Experts of a small language model.
Size: 10 layers, vocabulary 7967, 65.5M parameters.
Experts: 432 SwiGLU neurons an expert, 1 pick a token.
Below are experts of layer 2 (counted from 0) of a mixture-of-experts language model. Rows are named router (the router's row for the expert), gate (a neuron's input weights, with its number), up (a neuron's input weights, with its number) and show model dimensions 0-223. Each number is 500 + 40 x the weight over its row's rms, rounded and kept within 0 to 999. Numbers have three digits each.
Before each expert's rows: "mostly gets" lists some tokens that are sent to it at least half of the time. This comes from a sample of Wikipedia text that the model never trained on.

# expert 3
mostly gets: " /", " May", " September", " &", " March", " January"
router:462567521518544547518434491514487480575448499522520449522492508523517541446507529522514482486501481503438548490502588510450514515452496507544485440465496476463489537601560469444518451543499443497382474464419444523466570480488533476479541566498491556503535505555560472586490472492536519452449486468541481459567450472478527490505492528482584532507508495482499475476564532523491483472514515544529446571504485414570546481496472512471557492496485415529496540526552484481488571500481471486459542524439483419554527512475448533523516501525477525486559500540445494553532527588457455511480512555523429501613463472508487588533528487507564452478536516537556573540550436522480474499491
gate15:525464432538509506502496502485483490465572507527457468489487503545468520484503472494517525557424553474474517500576475481513504474546453494534553473485460584442519540543489489568501550529561466474550474471514413484540440496544536445496504607438504499508558460390461510511529632544491456571469506497453496538453497482458516478458445488481518539529498471541488522558456463536525411526459523502507508471519537413501505504554429458420534548437489531456431474542584503501523518420507460511512567549490516593458470459457480492541509523551466509523473486546509495470514511538427520435507538507464530564442503465500451475484454508485530465468480483506516477496452463490525471404460
up15:420458451503514569491493491509500538478470490464492448518554439520555473495471600450477456441560404478506497526449540497452496501461572479541479597457524480506548434502538496430522534528460569573473507460412551462556474508467528483537494518554538538435397570610520493493455469493543417503496528454493545502514501540501491421537512458512428486448496468477485493419487507546497534470560578538522502479510478509543514483505510522589484516483423495492486520440562530496472571551494516498465467481399476453515438502482501531474499515473557448480480493426435445548497494490508488519474539492553507520583537514524552540535482540510554521454498504542541574592511523406516485558582
gate16:561478489482475477513526462526487542523543492501512508509502519555440415499408413556439466479534502479432469510484544491480506515484514469503445527599537520563561483516506508498524530526531490501459440458517525490460492475505499542462520502498452480489457517533487421470547496560474549549498492595498486427584472471502562452482494503434504493522536522487486524495532500457476564546498469504460528547523509497563460533473423525427463482492529568440564493587510536488586558524491461495488482529502435527459557457455493551503469500468478529555517471512500472519497502465499430468551469451493474407451491476550568430475463482521479499473484487535539535535504555515544542438492
up16:544495570501509484538538539550557534498550486514515438473451454515426555516437508433530583482519447551513511537498529506511487406547547497569521504531512581522498527554512587510494521446425399461433469504411468565477454551517476484535557516543511557513563473419525571430544440507461528455485469521491466537479406464463470434523523472529493570488539463493509491592535477518466493508492429496509467563427532469560498482568501469478524537545424478491547585534575493500476560488456469558463488531501445502549513504504421451551463443555479451481558561513479557509495486457447533486417517479547468502519495470487430499487554525513499548534509472567458519458503527556516448499480
gate17:572417442491517472508404482490525496451523481481504507511444455542491530478406456564533542443489464524454505511487513494453438462485493499492508463502523504445537537524532562460518568519442403486480406594479487465558508495515408461479450552529552550466478452522492525545498490454452510509571470560574473429451463494486474483459527535427500535512450481467493551564482533524437532482533502479505530474476444495529574486530475427516501517439525505505579467508483532506447447504554472467442486530473535461513468486468514570487549493514534490471492514484569500503491565501571592431454489511461471459486520515550397419461476481564552425519515448508456454439498398439460449509479
up17:459540581550505399511568505549498463528519484489456540450460550467451465502481546548531511485489498561477509499510464553546450549460469541466461523501539464495523497487538548442488430494493516487502554528520397436431555450533529518439443543456491491496425513578519511496557470517461519540518460535512525535531471559485451546532518527522500535484496560469441460447553561467449542568486473477526532520485472598492463494514474538482501468469560499454580497529547522493502547564469519475532547536539544511506505502458432457461553494541475452548626442441480451483522521506461487523423439520466432501507539491480527488479489541501488495486452529452505560517552527522427425550536
gate18:469530503458487537447494456506539501446516533527464476539494437532465550459482495447494469556536549519560423432444461483519512546488497464459493443491528464490518481514534517416522474459454485485466547580517455536504451473526447548492418503472554555469444434505457483537449513517494464465497456534489442499515565510568496508441506484487469497444434534507497518499478440502492524474413493578479511488466457539458562528505550516473412487551513517509508547583528528519406479600536470557516463386531495485496520476487399433483552517591515493493492580489495444545519482489509476483474523475525459508480489446535500513495567447390538437509477456473469476416496524586440445579567
up18:487443520541465499512533542500512525440504472486532482495493459479445521562469536507478596469520524480539520592421478477453499538545450524434557471544441505503543515515539557543550534460548498564486458509509524390497451527443434486562545502492438496521457501421473518496487522525436504604384435512443522540489541497511567560453503534531540508399479482453398506595483485527518566436534465495521515524499521486568557468492493536539539453489513503485532529424493512578538443537470476452470586491486512486497492528484505473567507550493533502489514463549473514538528549468469506512549490482529521451425486447432547533489443476387540576482476444516437521490470428377506457497541
gate19:471485537535597544498527445479453498468512494563378419465493527484560484560477518486527437470434497512491531508553549458517447480536442506541499452536507417478534525554544540533507457455491473512518578565460473518532561465446459468511482484470537446498456550591496444539441502550510567511485467490487458515435535510505485512455522500561442513474547531464454508475476597498563512568532508517526518461533460471521489469487489547536460498489523499530574461540545496547428566506533498461440540433541545472499505527522575493481567525479539452494398520472474524483465513539509418468486518429473468541488466471519542516533546512444567482487483545583490514495499472527500477522474
up19:480455579525544482481452468517483543470476553524430496496472481526505477470472560530561460460473484480464525444499474495478448499488462508520482517478493395494502512543526560545527448504468492486453542531454494449573551570488443449468502494563533507469452566527397444521546527503465495421512545462546500553482459561445453512523542518513474476478557574420487468511467598515502542544548565505500514524536481539505507491486537624529520483483559534491503379512499505491505514488552518490458538473532547524507488567482593457492485567488520456574522538477424540442520518537499440460476443440481541541486504428465544438562500492502582523513472442606522471534508483537493506525505
gate20:502520493495574532557471495468475450457418459505439512480466460462604492425512494497507495484498464495534482558520460489525512521549528488513489501566553464509556492507558452520494425524507514534397476470503503533459517571488497582530484522435506506514469512448485499506535515493434553469471490509546453521499519487485595485428519542531496491508531485506504479517553476474450518494481533517549443495544505450515534508457423524433483457527451499516519471545529459480495522547478447474494435534594541605432503442520449498578495534469539570477439386463493544536491489514533447537412429458481531548566485538476551502499622480488508496494524511542456531480500512489492476519504
up20:458497566447529491490504477545519482453505451575561567547498439559564435514518557484580514557484488536502484437478516479498573505588495540535432531460536530544489524562509493482490485539528523472465497548549496487539599497468596546465505457461496544512499524542476498474561488516537469512501529512527457466472552584481498513547516458501565492445492519530515508553579515501466506531485516477541471456514478595497505505464528469530502488528427484521480429489478490530500586512438549410495460478493537530512448500586526561510529466517491541455500477512564492540529473474586583489463511462420522510497501489462503446459501541480517403553585433444516486515491537495440494510518
gate21:520442491491468554511568449494512463514472525502466514490489441459503522524522580466528473500524488530519514521523451493455513525533517490505393548538536487419501479477484531486531525485519447475527474493477541455458564451560411518508525486483482525490470434513484477575465503486481452528538439556420542570466468481500551568500445476427518494523439507529486599530522490496563530508526498463513485506527528487500486591489535538525530528491582461542531449476469567512568534446460514496462556487581476510506462519492596418505499540507565472535504487562537506501513444472570471463472508503530466506462505421479510465587500451452486474528477514415481483497470497514508503429516
up21:458497558523516551516499499461537466403432458562535514521489451483469502529577548516525442504460499519476534511532523488525521520559456504517498512542593552514507530498523529475510517547558549524488555518505464556514530524492532586600546540487402547433474492568506445508450566527533497503498496472441503494459496506521469527467467454491616435569456546464509440450469577565543491533535511557485524461563471505497491515495479458541515505545454554584542476441522501603479462450447490518460517471512501573510480506525580480463523527507498497489494496424525433500517530507546443541489564487512555506464448491492469506508547510456424496464550444528536520470480447475525488486495
gate22:520531502419518535463479488496537423486414515494577441438525486460510484517480472446495442486487434567574475603463472477477455478557512494502471586431552535496474414553552498543564490534517459494526409508517462521513498496474549530510527512516495442479529525526444426491549424512496544462474528443462482440469508544556499492582488519483476441533536466482519478485534513478555500524485497523537461485443505464470506456483521481488491609476513415445492546564415452565454484456483523505527429513524435544482562427540529506546504503477472539547491499491572462465423469524432530483459492453472495510523531524491461531500526577564596488494523513489474501438553476435518574466489
up22:510476449529513518457501462481504441522529602535463467491511509503533558545517483478455570481472493485439503525509483483509551552503522533596507445514489471541465427503537547465499470429509477538526492536509447536531499606487535577487502511525476467459560524504480514505536454499464480508437544543506490428546503498476552453544489531496427432497470495505544537459519489494523472489519405499552533432510505497576499543454412500500473483529503458476487439601496515516476576453491509467494481410515522536467524491532527533484519545494514569489510486513574518438550439532572505550460506535539492457432532495478465525452463520526561446536490504466519445481474419505513519576472
gate23:503423513596475501516500448490527487495498523509538521545521505515554522445540547485474566490450544524537494511524501473493507554512516508536530503511523450450542491428459510447543507502471458503541532498484480461555384518490513548558505440536472463467498475471444493481557564424432477512573484522553495550442479474555521537471551433483523470420543475461502502507450485561471575506464512484474518558496457510444516494470478499470469406533497538458514535521529494530484444572530468551433513498548523511483522540491586518568477481518472534549514561503496548550527448466466442533517470436529583536490450548491458528463455531568496532476483513458503407385461527472591464538477
up23:507441494527447516477517489591562586510605578530492567472496579585518478448536589438404466520472542419528501475490465472557530507539536465503490457515515498499488433444555518480573491493532503522532541545511488464397504507536499539507515468506495495471529492523459537459522534518460443542467477564517465502487499553513518588536558441474557493468516438480453490472464522573459563489547502466494494538553558550471463483456470544496527505525465494492511526533549462446522481520524468532510598569472590504513510504451490486420481543591483481492473553448461441472480500447477450552508500470517517483495466482521514489521491465539554507525506504473540403417552583542468519538567
gate24:497529562565452502513539444463467492463533511475483434593563460477513478539455566421523546523459493460477517493549511477496529489548494547508517462535469432463495481465467546571554486401457477520524561513522515544474563495535520443510533557457484501509495433511504475499526486482464474495471474502438467480500430493520470450476512455443502520478491471470500495504497500464532506512538504507507466541514564612469484571434421505503511557478440506525486526539464482516557499507484442560519553457504497597524455586456478466442473532534525433510545542512587565473488462493563460512502557441524547455430488443470536434453500482576484520508482548534456481531482448510546490513498
up24:487509456453567540481569521530509476475471517536475431493563476540465505469474492437488534551549467499448450451490549469588519526442486477472509460482462447538456446519493496502500543545506533402491515554551456510486529428495511508531460522562517425491540577487478569497571504532487451461490566484457435436522560552469496551531535506466480553563525498531491513539548480555497577507484457403490524452489414522501548450451434562542529503510435554469518518530510467594432515480419512427463468473516500531471524548535459567474477468506479503420521504481571525426494513472450522516530500571507461510523414548489454524496549468494500565498491509515509481544490451489473613583486

# expert 2
mostly gets: " two", " St", " South", " part", " sp", " ex"
router:570415533559488489489515485441602480491439453495472502496450490537489466516454471475481529438486513471496527478518482534653445493504523555507503512558490475514470469546568505447497548506503627480555510518517496477607515493535506523554485445613490466499503509502448457472511521515525458473519514556527569549381531537477500496531527540506507545494482535483437475572484473560542455462519527484497463512556501462469407522533521468526555427512477495523440498523488485513484462536550476553523590512552503470492513534506530533461509448542519495403489476514513563542498502472510522492487437503480535519509549526556529434550521582558495490534527482543527495522418543500520508573504
gate7:500439561529554515524515526508530512477474473543485469466497517562518532446574425483510443453475534501579526471526469572534459502565500499520481459517428411461566460501523487462547500493506559513562490555518532418575546466471500528508453441447521502422501520516522531543412581467499531528498546476517511566498536490484506542548472515496498514551439448477531467470431439527497515412515497433483529538485475456510471528513529495537528477476521493478512473489519592448496455538495464560516462471541422438549429500536483472573458473523541512517546508495555536500503544495510553456524450537458551509509518529532475515552455437474447487479552503452527486468560471535472508566493
up7:465518518476459529499533503493524488569474572489493438449523449484525472449527490460423478393441547501469496540489497463502518486556460446566536439507451423431539501466561485523508481514531441468491472537494522465556519465455481529462485549483409542588494470485420563534470533503496552478462545507440476501474530497547476479585460533484564559445441555480508539550447473486457470522459562416579525442446472490461473494475493530469527562481479468453513503527496588410474470499440410472543481549535474474481483426503496484514491508521451480504535542497500492491495502553506507413472456480414507521494495477505527469574471525461461417536427480506526563547527501600456512516417
gate8:502465607481492511515480546496466486490474481510520507437506587493568509492537482551460462543450556469494557424530573519552507550542507567475506467545515465442602504491531440537503550466538499520510422519465515464488531500443498523537513537531573457560506530505462516552464572524433533540475542519500486547491509427424514462473496495521488566440557506491565541481428460551434471494557460529520482548487446501518472503485558553445516498486512479515519472481545502531509529478517407468436591511426518502498535473400562519539431458519483526461541484524519575491494543529569458538517539535488473556518480457548494511487494459513475526508474510543523506472451594513477466494501
up8:509531508472472494532488500480536524513466492483452412527508495547553474452469517503545487482552478527519408504458494511499523491478462465549427536487448567628460508470491528432480541558585560521503569555570514537581545516454528492527459489524535535543525476559486404531453501558512534537490415455465444490445490539462471544561501518550459504470516536493477449527521486479481495546567575447492484455491537573520519576459454479492467504488516492504435500464445527506418554531490513480511472498548453394468423462496491481534497492481543475469503489579551549515500534515546542501470493474496478470499468456483506481516561515420529516530513447510497495509474465560470464502414
gate9:524562460421530532556521524541507505463473532544508519465512487465525522531432525505520575485508449448460518508531538533500504573544499539499574520463470573530520436559528495431510489482448516524472494441476527418452596456487521492503511480412503475451466534475439480445515549537474590531450531454480471493553466592529471460482485466484463517479503491527501512542457495512551526509541547514530550491486497557528453501521525502496484420560465433501510527520439460497531547522515502525490505476499501521465495479446556426512449526542524440440483515509445508533519518600488520504520467425602491581530543447526465480471483521459438534492570446548512458492468488538629589494416
up9:500509596541466527501584530484502515482413494393549530468496562492479469540521476425529485488458473459494435500531564518540482524446477569524579500546488480511481524561469493424475482518544474527484529518452575506522542528526467545513552519548535543438451550581536521500457527523500555500477503472516522539486505549457503551466490503520456480539563525546503465509460542462521510499536475490473491548429548439483415533547524459490468456495466465529554495501437519462490487467583454543490512498525492435507526536627544456539513469465516455475523473529462473471409516443471527477453497493575423538579550446533566512575574436512468468535537500515423536565501539560535571533439
gate10:442497527427506550441513488487488486527484524493420512540504453533518523505578489447501452488476472509490511452514518476493573422522473564510443541532463488542532575525488458506495496572592482505467526512623484590518482477458501483538471413580544470446479451512575515515480514447478427503490498561475512578511449523552580539544463536421490494557525459544552459505528515496496448435574508473493515541481532511549519529511434524547484461502494416518520505546446505531451454421465482512502523477515529518477534451535524492503503517519536446473465505448529453496436489547558509529608513494441524514567540498461506523491522507487517502477524521494430520473558505548534470497589
up10:432450486431473499468462487526516594568505445479466486543532522548512531525542459575512526551445572532511497476496509491556571421512504554491532535551506520498515457507521444524459523485522468537502451486568471487558472493493579466542488424581502485505477466516531505529462496484446426555572514524534541553452493493541470513522521594470529490503556471479512529531475519581512472465516500530471501567551542516487492505517422562480540464433510428453496488536463455442420505462433450573540527517506557502482530479497452498523444511539567484448477567498533540503484461502465466538560469551464536519470455530500526527494511505562528566524516533498491480575535536496545449481576
gate11:517554519520460493568487521515490503455506500518521474540450524517485480566530551499579530509506535473507449439550604500477521508515446548571493498538542468569515467413467590444419474505502439518470494518572429502551503537499504518496476541516496492414496465553457480498422565493572449439551532475483455544491469490478542509453496453585529526518467473498467477509486459498513467478428496499538479485448537509511469548518543448509484469520491468550543550490538471503493423517497520508492552475525442502497542503529475489505556471532537532446465529490609506491464405602464427455540558468497440493511582611548463441469472433569529507503517490590506562478447432495511507506480
up11:513503511480557577493461514485494471433545529415522540556499493497480557447458481475546546582540518520513505446497548439482533490522526523507471511524528481445433473559537503478473402554490478465488470428543459499517487460446529513519564528498485532594511525485465514575515496500507451477499473479468488485508480523476518447487478555554490527484493531527482440517492489537511476453469480397468572458490495546579504524473457546504482460429554480533489582457500468439515486453547530574494518514479425576537538478505584472568548499509474466515553504429472542461423530482543521467459470461517511482472461418484529513427465539445512447575461462431546537443487510441508483479494
gate12:497536519515512572490521491498507479494564488420389537472456431578469494565553431516584496503489475511501535482457570489484505469511515546523500513527466517467456524529523501548552567472508477444472518540494512477523501475504498493545492514588544566495572497487550551469507513480529441534492576435523523462458417540501483538531551586449486503525477522441478428515496437521526429481570502494520445514536492520463564526516569488510521575459555564461459540482554500546487508539531474454452456523522505505558460494411484526451493513514528474446514537442483457534501520480502464521474415533492482478499481494521492469568647485479541511513501501530446556519539517477439556549557
up12:514544407494574548458529505511486471470467508496473510469472517515497554484518462551556524445507455536413468473539507444473471480526425519478481548489533473544483466592486453559537581461535443474424470459412461464567464549496545573462481494546482519513493500497478492535434454513572415516509539480517545485543513584546436482474531455369502507543489515498519506474463554464480509485498529495481484579564448586543519466521524505468463463486506531464437535498500522503475503507521496498478531520451447564590484487520501494512472429550434480483510501466484451485435550542547452547562558511508500568555520490546402466457498507526467452535508442512495508480565537531459460477523
gate13:484471547456540493524439489482466486507408423490507532543442571491574541501534487550537424494503532473537420492555494493537499559517485469502457512515575486473466454518476506513466489482476497540488505406512454518533528505474570506523446433536492543496471465529484507442509531527488481517509528478523524518423513547534488526529462482510503573573503465527535476514501456582488500541557516557423508559466472555499508595483428551466549480516518483507457475442516493524499495565464441518530580480478469467480502462502504467496476449461503543484549541472452473558473492549512425526479471542425513555511515463536483566497528469549438473458511571504587512480446540502486442499516
up13:467438601446394484501432482511457480496520483496488540563457512503544469457521439530562454518484534466466521428540517498469494514574581515506535503430514576539548456506499432462521485433508521498473480445516446539570527473447483541491453462423492462457459502476527515457548520458481490502543511510444478459462479534569550537507474434470554448489455482499484500446484488510464573611541485530482439512456562442448526573562505549497499409568521464472455467458494509534479508595526463520501538491490532542476569502454531521516515511444484529541478502557475422553449492522462499502544463550546490538499501464550431501503518404522428461455522521434522497456489532496528510516503
gate14:518459506474496541539523472501476508622492381497445468475525492520442534573488466459541582505510500469558504544444475498510509416520558540564463575474527473451537485535523459512518518469474501571451558535615517498474510509547489558529504515444552524471517484563456541425484506527542497568514472479508512488501472516559538483473506495461478505481582483525486479507490509510501488536502533486559430521437506545540427504485468502571465478512454501518551499528479541435465481475527517406478500540526514442490495568496518421464544500426468518442514536385406433471506448499559529497506515477525548560502470530459482472483471461464551503594512497504490477524457437501518516519551
up14:452516435518536464453454476516490526434470541529448442471437409553578478496505521515496508485465487483489507487504544490449501577476484582524519552455478486447510579459558500535443530507448467429535502485453516499488471487478481453544490554461433490447462496472594506488490500453470499557608583529553484519463495560488481533493496544495463473564528502499425477490581507497492438472500464524455530484535500426406534503542543512456513526500471518456432473536522477555419543471474548523566544478515607467504486474429515498541522516444507495557449541593481480510483501497511522523461522483471473524429487515522543445481539489515536535488448495474495456453521488530477452555491
gate15:542494540488487493599503499479506485512518507475540500444501530493481475482493471517488463519625527522487458464448482548468470525482544466511516458505569505496518472493459519541418460495499494486454377565528501508471494529440530438506509591518582466467476517492498548582513508462528554506475432470434502488474498485431451457432568539554551421467498517520463551486488490497475525511441483515546472499484503454504487443450520546507458537529540497507472558553566566498480398509525471482526478446508493482477472554545506552480520563527508601488454492507455487423456434478510492545534430506449560470531466461503497447430499482454540474479541508472463537524527444494564571514463
up15:459533536520551550560554558464497531517484547452515498443459484489488507480479404469507489454528567488450435545494517468509467520522462506447542439532449522409435467484514479500533445451516490574505472435488483557520548511469527506464526461529531512476489494500471475422578516418500489577608439474541535585536525536545487472470528471436618538489514443520511475485469507504492485492525489465468543493482446469472489519496520489543460443537506489556548498467494477485555455507477474527395504482493505555518542521501523466551530519466496484467596549490475515506526449472522532540503437484501518511500432408513513509437448507544495469490442528446468455516455521487540455480463
gate16:517510497486484497557510503490526452414506481518496521479404449548447464566449474513456546519468486516565500514493502485515495572486479567541498517508483495556477499476518461472499446543504575608510496511576507484515464560532455560475507490480462457514533546477542454477509503521516558478484528541481524455515432501491514434467549485413460468507561493545458587455505495461473452380559552490524503502455476529509387539528544560518551554529514477475503531555508536488509487480518548481535465553544440465526502513506556484457562484460503524452497572503512483525510510496473530475422509518562475489489496492482548434503553427496533509483495498623519549448555512560524530531449
up16:582498512515513471509564515516479494485517541543486548495461525573550461522562515442545394486507506556497533492493532533491525466545487452533421544546572498517572531609465456514419508534502506513478467469505528499517479505471440414490513525506512487587524450454514428504480534513496538502456524525473513516508478586561375445526489481510498494571588517569541423509447501501530484546522477525480477565518486471521515544489499545518477486517509394526424481515496517529502499509541439574547529484513521538514581380469542560478450494494487473490525443451478451506559503596443394511531487477580557535521467524513458473496515448509473464456463531480518433613494487514433477485550

# expert 1
mostly gets: " is", "n", "s", "t", "it", " was"
router:519469458435495502522450498546481519465556521557533488502515506494498506515452524544545481537546552521502517517493428488420524493581529441466537559505478486561523548438421504515491523482462433492540445474506511522474433469467454513469510475381484531505480526480507525472536545463452519567586528535489513499521477519547486508447543497427410525516524501539584490445484494527543523454491469491500563457445510557515491454430503575459420521529492575502551508458464473445482464512431515518555424490514550545474483481495556470540519567496508457582481548442538456428501421460498479446567547503515521526467481548442534467492467474470500502500455513522462459446493484479496486481465
gate15:491533485498538442464498448470511471514543506553479421521507456472543492374552543529522517517495550508490553496528522553510499450476541604549465514448481524569520460492437473524501491580549442470447531501607506442533519529498457563468480478528533480490500529505455520426525530470489494439490492504515512505485478407516486521513488495487512536476495486479507533466488470436394491482472503522477533499561527475514453496418472556473464487535530520585554583488458426525502524535530538547495492441483552536508483481515517502510533482519577482451514509524459475477429438452390462544566550524430518537503510546572429501448537448535490465496507508497442421522465451522506462475451
up15:497513525480487499493488524513483477530475552497480538462569492516440527500443441409449521455472509439480506452511550475514549463547464488513528504439512471450501484502565447532576485454452503478546417444507564486462491477502563466527541503552462534544531482552534514526517490535477425509518484496501512513509494490493513521511533494577517494510478505547483474535546450450503493537497513464532493496508491484483513498487493535564564494523513467471453393416507473421576457482457431485463452569556479472431595493502512492474467472520438622550548435497549547500534445503493514530469382519468484488534544490476522522587409499480529531526522528411579523491529520442498497470604
gate16:540519480441536545494510537551510509504526541475537539496537490554493498527506435510525443531549420459525475474466560505549461521477492519464505539565532454490535419560504464454476453502541520528469538476495490495496559473500527480445520464526493526541502548535513494474506552563452466512469507534549455581566497450498547449501454536485509537613498536514523512486495516428467533452590518487511434582494460527508533466435487529405445456486489502463505504520452439489505545496507528558595502560491473504564579465486462500536504528550482499538480518529482472505436544494588493452431468460497517477491506535549553453524544422456499499572545585454419462512570497539454509550512
up16:521495496571503604487602534532526496455477525507506466478445499517449528543508448508503471507511449452540428502537464469530488472460427463446479453465473483480518560479482455484479596543491503459504486518513528511473528544513549524546461395412530503461459467488445517553482482492555490567488544408522478444510519547467463498434528533549476423505525482454478482485465548542482447539486537489492524522491462509539466481508454453475524543557509481522508537460487421465503514477417501521526456522504475531430464444498508457479537512461491512522496459520538463528427499460458487507516470511444538478503506476553566537440599521510439427584500443445469471400439475520521512523417
gate17:511492511511535504543560511483512485477504410558494549513485497573501529536491504579458560469581501581495576549508447520491543452425473520499509511570489531550504487501478467505492506566448493542562539469501454495503478498514467501498499443491549485479505584514469513459487483522500474436495441484539540568501409463521481492525546449476523545455503507493500527535505483532507480473492491515524487460557468567514562559469524504528522506461484531409518506540481511557533554445505581554488449447543603501558477436555582469479515490575490468535522518489493497507476566524559516479500477545499468487456502520491520511529529479590514511584524548446553457549495406563480459416481
up17:493509506481500473541521535500494529524610485427353532535510507454498494480464584499458554515491529556507496510564475466492506492450479474482555536525527509519504517461500434508503466466522509516570552527493448503488538510530470438496531560503460498497500427446491490513397488510451442482439454550482444529522474552477498518495435504451489468567595464489416519523481456433444519489501525459498552519536424480457533508499513508523449533469552542428475410485499612582496533499531460543474451470462495556582509512504566467505482509490527449470463530512411455545527541487463517497432427574516443511473374504484527472527504490572496569441485533492555495508518453586501500470531
gate18:526514443494446482556476505462532487507527522523435471463439457535555537555575430530503547492525502430520482483505479482469497525535501461546571540507447474473466477504589475546497489529508505455432494501514454530502488470459590534442506486556476530470475526502498491565546480497559478483495434445483599523509528402559534517514492536430521525457523449475510440569486410449479460551481507467529493503548468503558458480501499447539583521556520502557510483471470481519416508550560452524485464483534490525480483440454492488531522483511519466574465478511497487498461596520521481542524541564452499501469468532514530450499418468549499513521461455466392516525508513546542504543542
up18:497543502480564489509533500562486519529499470469499494482526502516383483481471567479506514543532458523555546515557484539587530528465528569457490529505502431506534615486523456519541511457527429572452461512412521506426525504496479479500585455464553467540507446520487441468500472521532519553485490439555525530504457573564507415539502443556518519550491536485460544538508481567473471540479555523485461534515534441441566500496505519479467465537493571471518506494523486465604475481524511524403449507475560458450501523553530473456510500564557521525479405517545517439572448446475488488458452481503536512505512519456512508475511515385466543505463506467567529508523488452496516514523
gate19:514592528501567523489525507473497476539520522502542478510464486505520499537554415497486538542466475455459496472479557474552529465559482556466447474525517527502523442523604473515504427439567496467469527481479468512465460494481519565556547485588555535494495509449497476565531513546489461436547548510508471432557535540523470549547523578469519433485508567506443482515533469522427482484465505468450455516521425531552581529553470482478546513479435489553494493440470434527459483508475487521471509474490497490453517471484493494521564462430423504445477481436565506528553554578486450483506471498560518467470527488538494463486512536510522464539611536554504583513539478418508559446601
up19:479486433516457470491493515515518527546504517508577472536446487551517570494501466514465484539406508491475558456493532516545480544510566522458484528538500411489467431438551519453599428522495531450513587466478535427510566442535448475536480486492482496464479518466507525515530517458519525498518536613442452513522509546479521500541494507563501519494417479445505465522529466506544450453491518514505444518458505449521567534562535494516537597498502471475471516507512442488437472489479507460467444489476464584518516495486460513511541458473421507436460499457478444434524521527542514452519496527534469470417486539419555449455531540544546511471451548542481569519479481466505491393511
gate20:528441510516498487621505535481458492456525496555488484533499415478586458498510472513529443554426497507498517491458530456569539495477559451564524466511562486506489532503541508393465465489481503427529466484487509534574513581540491474421467510483478534497500471531486498541489561487500490513456541463586490528535448482489484499482544487479499530492437500472470479550517549508487564507551396490494514546564495537520572537518475493480535456446499500573456539537519486530464476464500494464558531465489507515507476456470544537554499496523456457628427492497525497496515477563542532433608501472566506474469496466516507478562531491562444444499449542510483500474503487450509497486433
up20:450495497488577463506553483497485452518539498523513474544526528466553516528526559454539533466540504496517506446520418479465482491378506522498483458510472500474425552515510475498501497435471526522423489518534506466467465489468495444521472535427492497554506500436538477450573523463436431512497519565525487542507578462523558503532552461496442465565490589526484553474525466504407499492488379545533544519461495508491549465435501507524540480521553448576417494569542498460491465549506511552475519451490479482474537532529447553504515494446476480516507508493493469548494505507457476527524490486456514516447564529498431470522497462507434498485517485469470513506483502469513520452482
gate21:450500434488528457524530520507489489485547504540480467485530430429462423458537445476503535470479425424474436517478538473495450559507462500529452561488550525495371501485527530545527482430480532498493467497445432533451487461551498447537519480522534501444405500440530442501549538493444509518489496527557516458488563481491508415506567469563499514506531455490503486469448506557481487479484485477514532461521559475478540542528508453504533453498495470440546508477466495523488505507468537498521468481502553516529420473500466521485424586527526476511562512456507489425525526550557401434542583479464488559504459413424513409489515450493438505502461457562477499538503471507529494402496
up21:495482495515505487554516510463461489494489478440517509449452476450565443465544534527506502560446454498500466509444548471577505559483479464512461473506608566540407512511550515480536501474404602438498484528478556534527517486515498546493508482473514535502466536431563521546605491543474535513510557535520484539510431439465510448486545476490536470482509521490488545475522533478505603506550524512457472447462497539511512493536539486476602483461492417498489543508517477518428501447557485552507523562518499532420497504495462422411489497427439500525480517494509542468545542507565430445608528439575551545509506460543502445482535464481401438469569559492518470507522516493530561457482
gate22:555619508521510486583477500456436462545516498489535516502442519541570535478490521403534467475509534474544476529480534569513548440543468463554555479510419487489553440557476483487493498593430511492494490459507528482512523542453535498482449484483516515573544486474464535530502508576508443490467487529450465488519416487503572432456465475498495546499549482472495497448500481530481536502567415482458450566503499541513469514469479523494476526481519499482487548464494494427494496460491451517485490482531478529563543439551562443497528484446491471472596556508446502513525475513469516494481491531512479536501578508524454522504455470598486505500539505516511430493487544557535519476448
up22:539486552573472403538487460450461462409523505472501555475531522459475447492518512575459516438513583449496471459541497489455528509468498540505474486501513497539507482564526452521508487532579506528527526509488502541550541484436490562478534508484485499475555512537520586543488476531535552435492473504569554530508536543570532520497464564507509470505494450504537499510519550449415463539439485521426560498436477489535544543482510476471545457543544491508473454509489555441525498472506497503393604530492514413504517484455500557508479473506478531516538541520517541519446519431482435509552483498487507500501529442507475507515473544491490485595552527429535540421428431461519495466533
gate23:433473550491506568535502504490481499509479524552542552442481462463485512490445481495504558532566484550522491443514544549511523596545519522485520517638493509448508485503485484486492482533441545548537483544501504469482534433500544536484508400417472541455554494473439467500454535461556517449520502464526450533537449423568413582504535501519513546513561514508532497514512456520454551585491477525484506482444429489534528553505497517453463502431483508482499508521530463545479541500515549498451502446514446542589502483557486508497522493474469503535435511520575543604479474481522490521510453513458483506433510531536497508484542508506472466513537516452507496452495479471490549470525
up23:516527557494481534483508521497518516446567483497541553485403522547497468446491582509488473563527516474485560499447458485575432499463493522506492432454557508494556529542482480502491511506462499493500504483515494560470470563449535503526548503486513476539458434509528522524533489564507523545536434495439406486508482451607503536513557407518500542485488512521580481475638495464490504541477586584457493514506514480478472494456495470442495475561557511555552452519487478454552521427542485520535438507491437536464495510447450496577434513492498441542523502540522554550495549512460484524530441479588540456483489576533550521405549431480612468467497470529598518489538569485523507506509
gate24:516450549508477472545497462442479471536385550542552474540508453484573466394516513505498492445538463562474548491448545506498406456575529508464488548453492492478548454479515492387514528517485478430550543522549481421501487484526526562534487536586407550508544514577489527509436460531475527482509471546486472493553560497616426527475540450538512537450437462468478511594506447460481389470455441444482509455496552440522502500465567525545540497526556468480410480536529477492543507507490509505439456482472501537460506507520519479462434550508491533454497535463494558478523479486542477481443427484471443467476449606456527477488470540471435518523467532483509533406556474487489487440410
up24:475478535495455491515509535501455512575439527524512513467525507513555538484503476473544441515509635540467478502434477441490481417515495486505541549529473469502505489495414533537467542455539448408508458507439484458481568508454558536448472564470426483456554488550492538474475450505501505482589484550531493497494502582493422522478499501521506516466470481408517499465468478479491466459420486424494516452456509551495556511542537514479515518504620486467514472504633553447511513444502465495514518473539518545513441509463502531503482547489521458480544492509485525468416502545523458509532521567517557515498463483430501461551518446528481518493494551557552444483546418502520512474505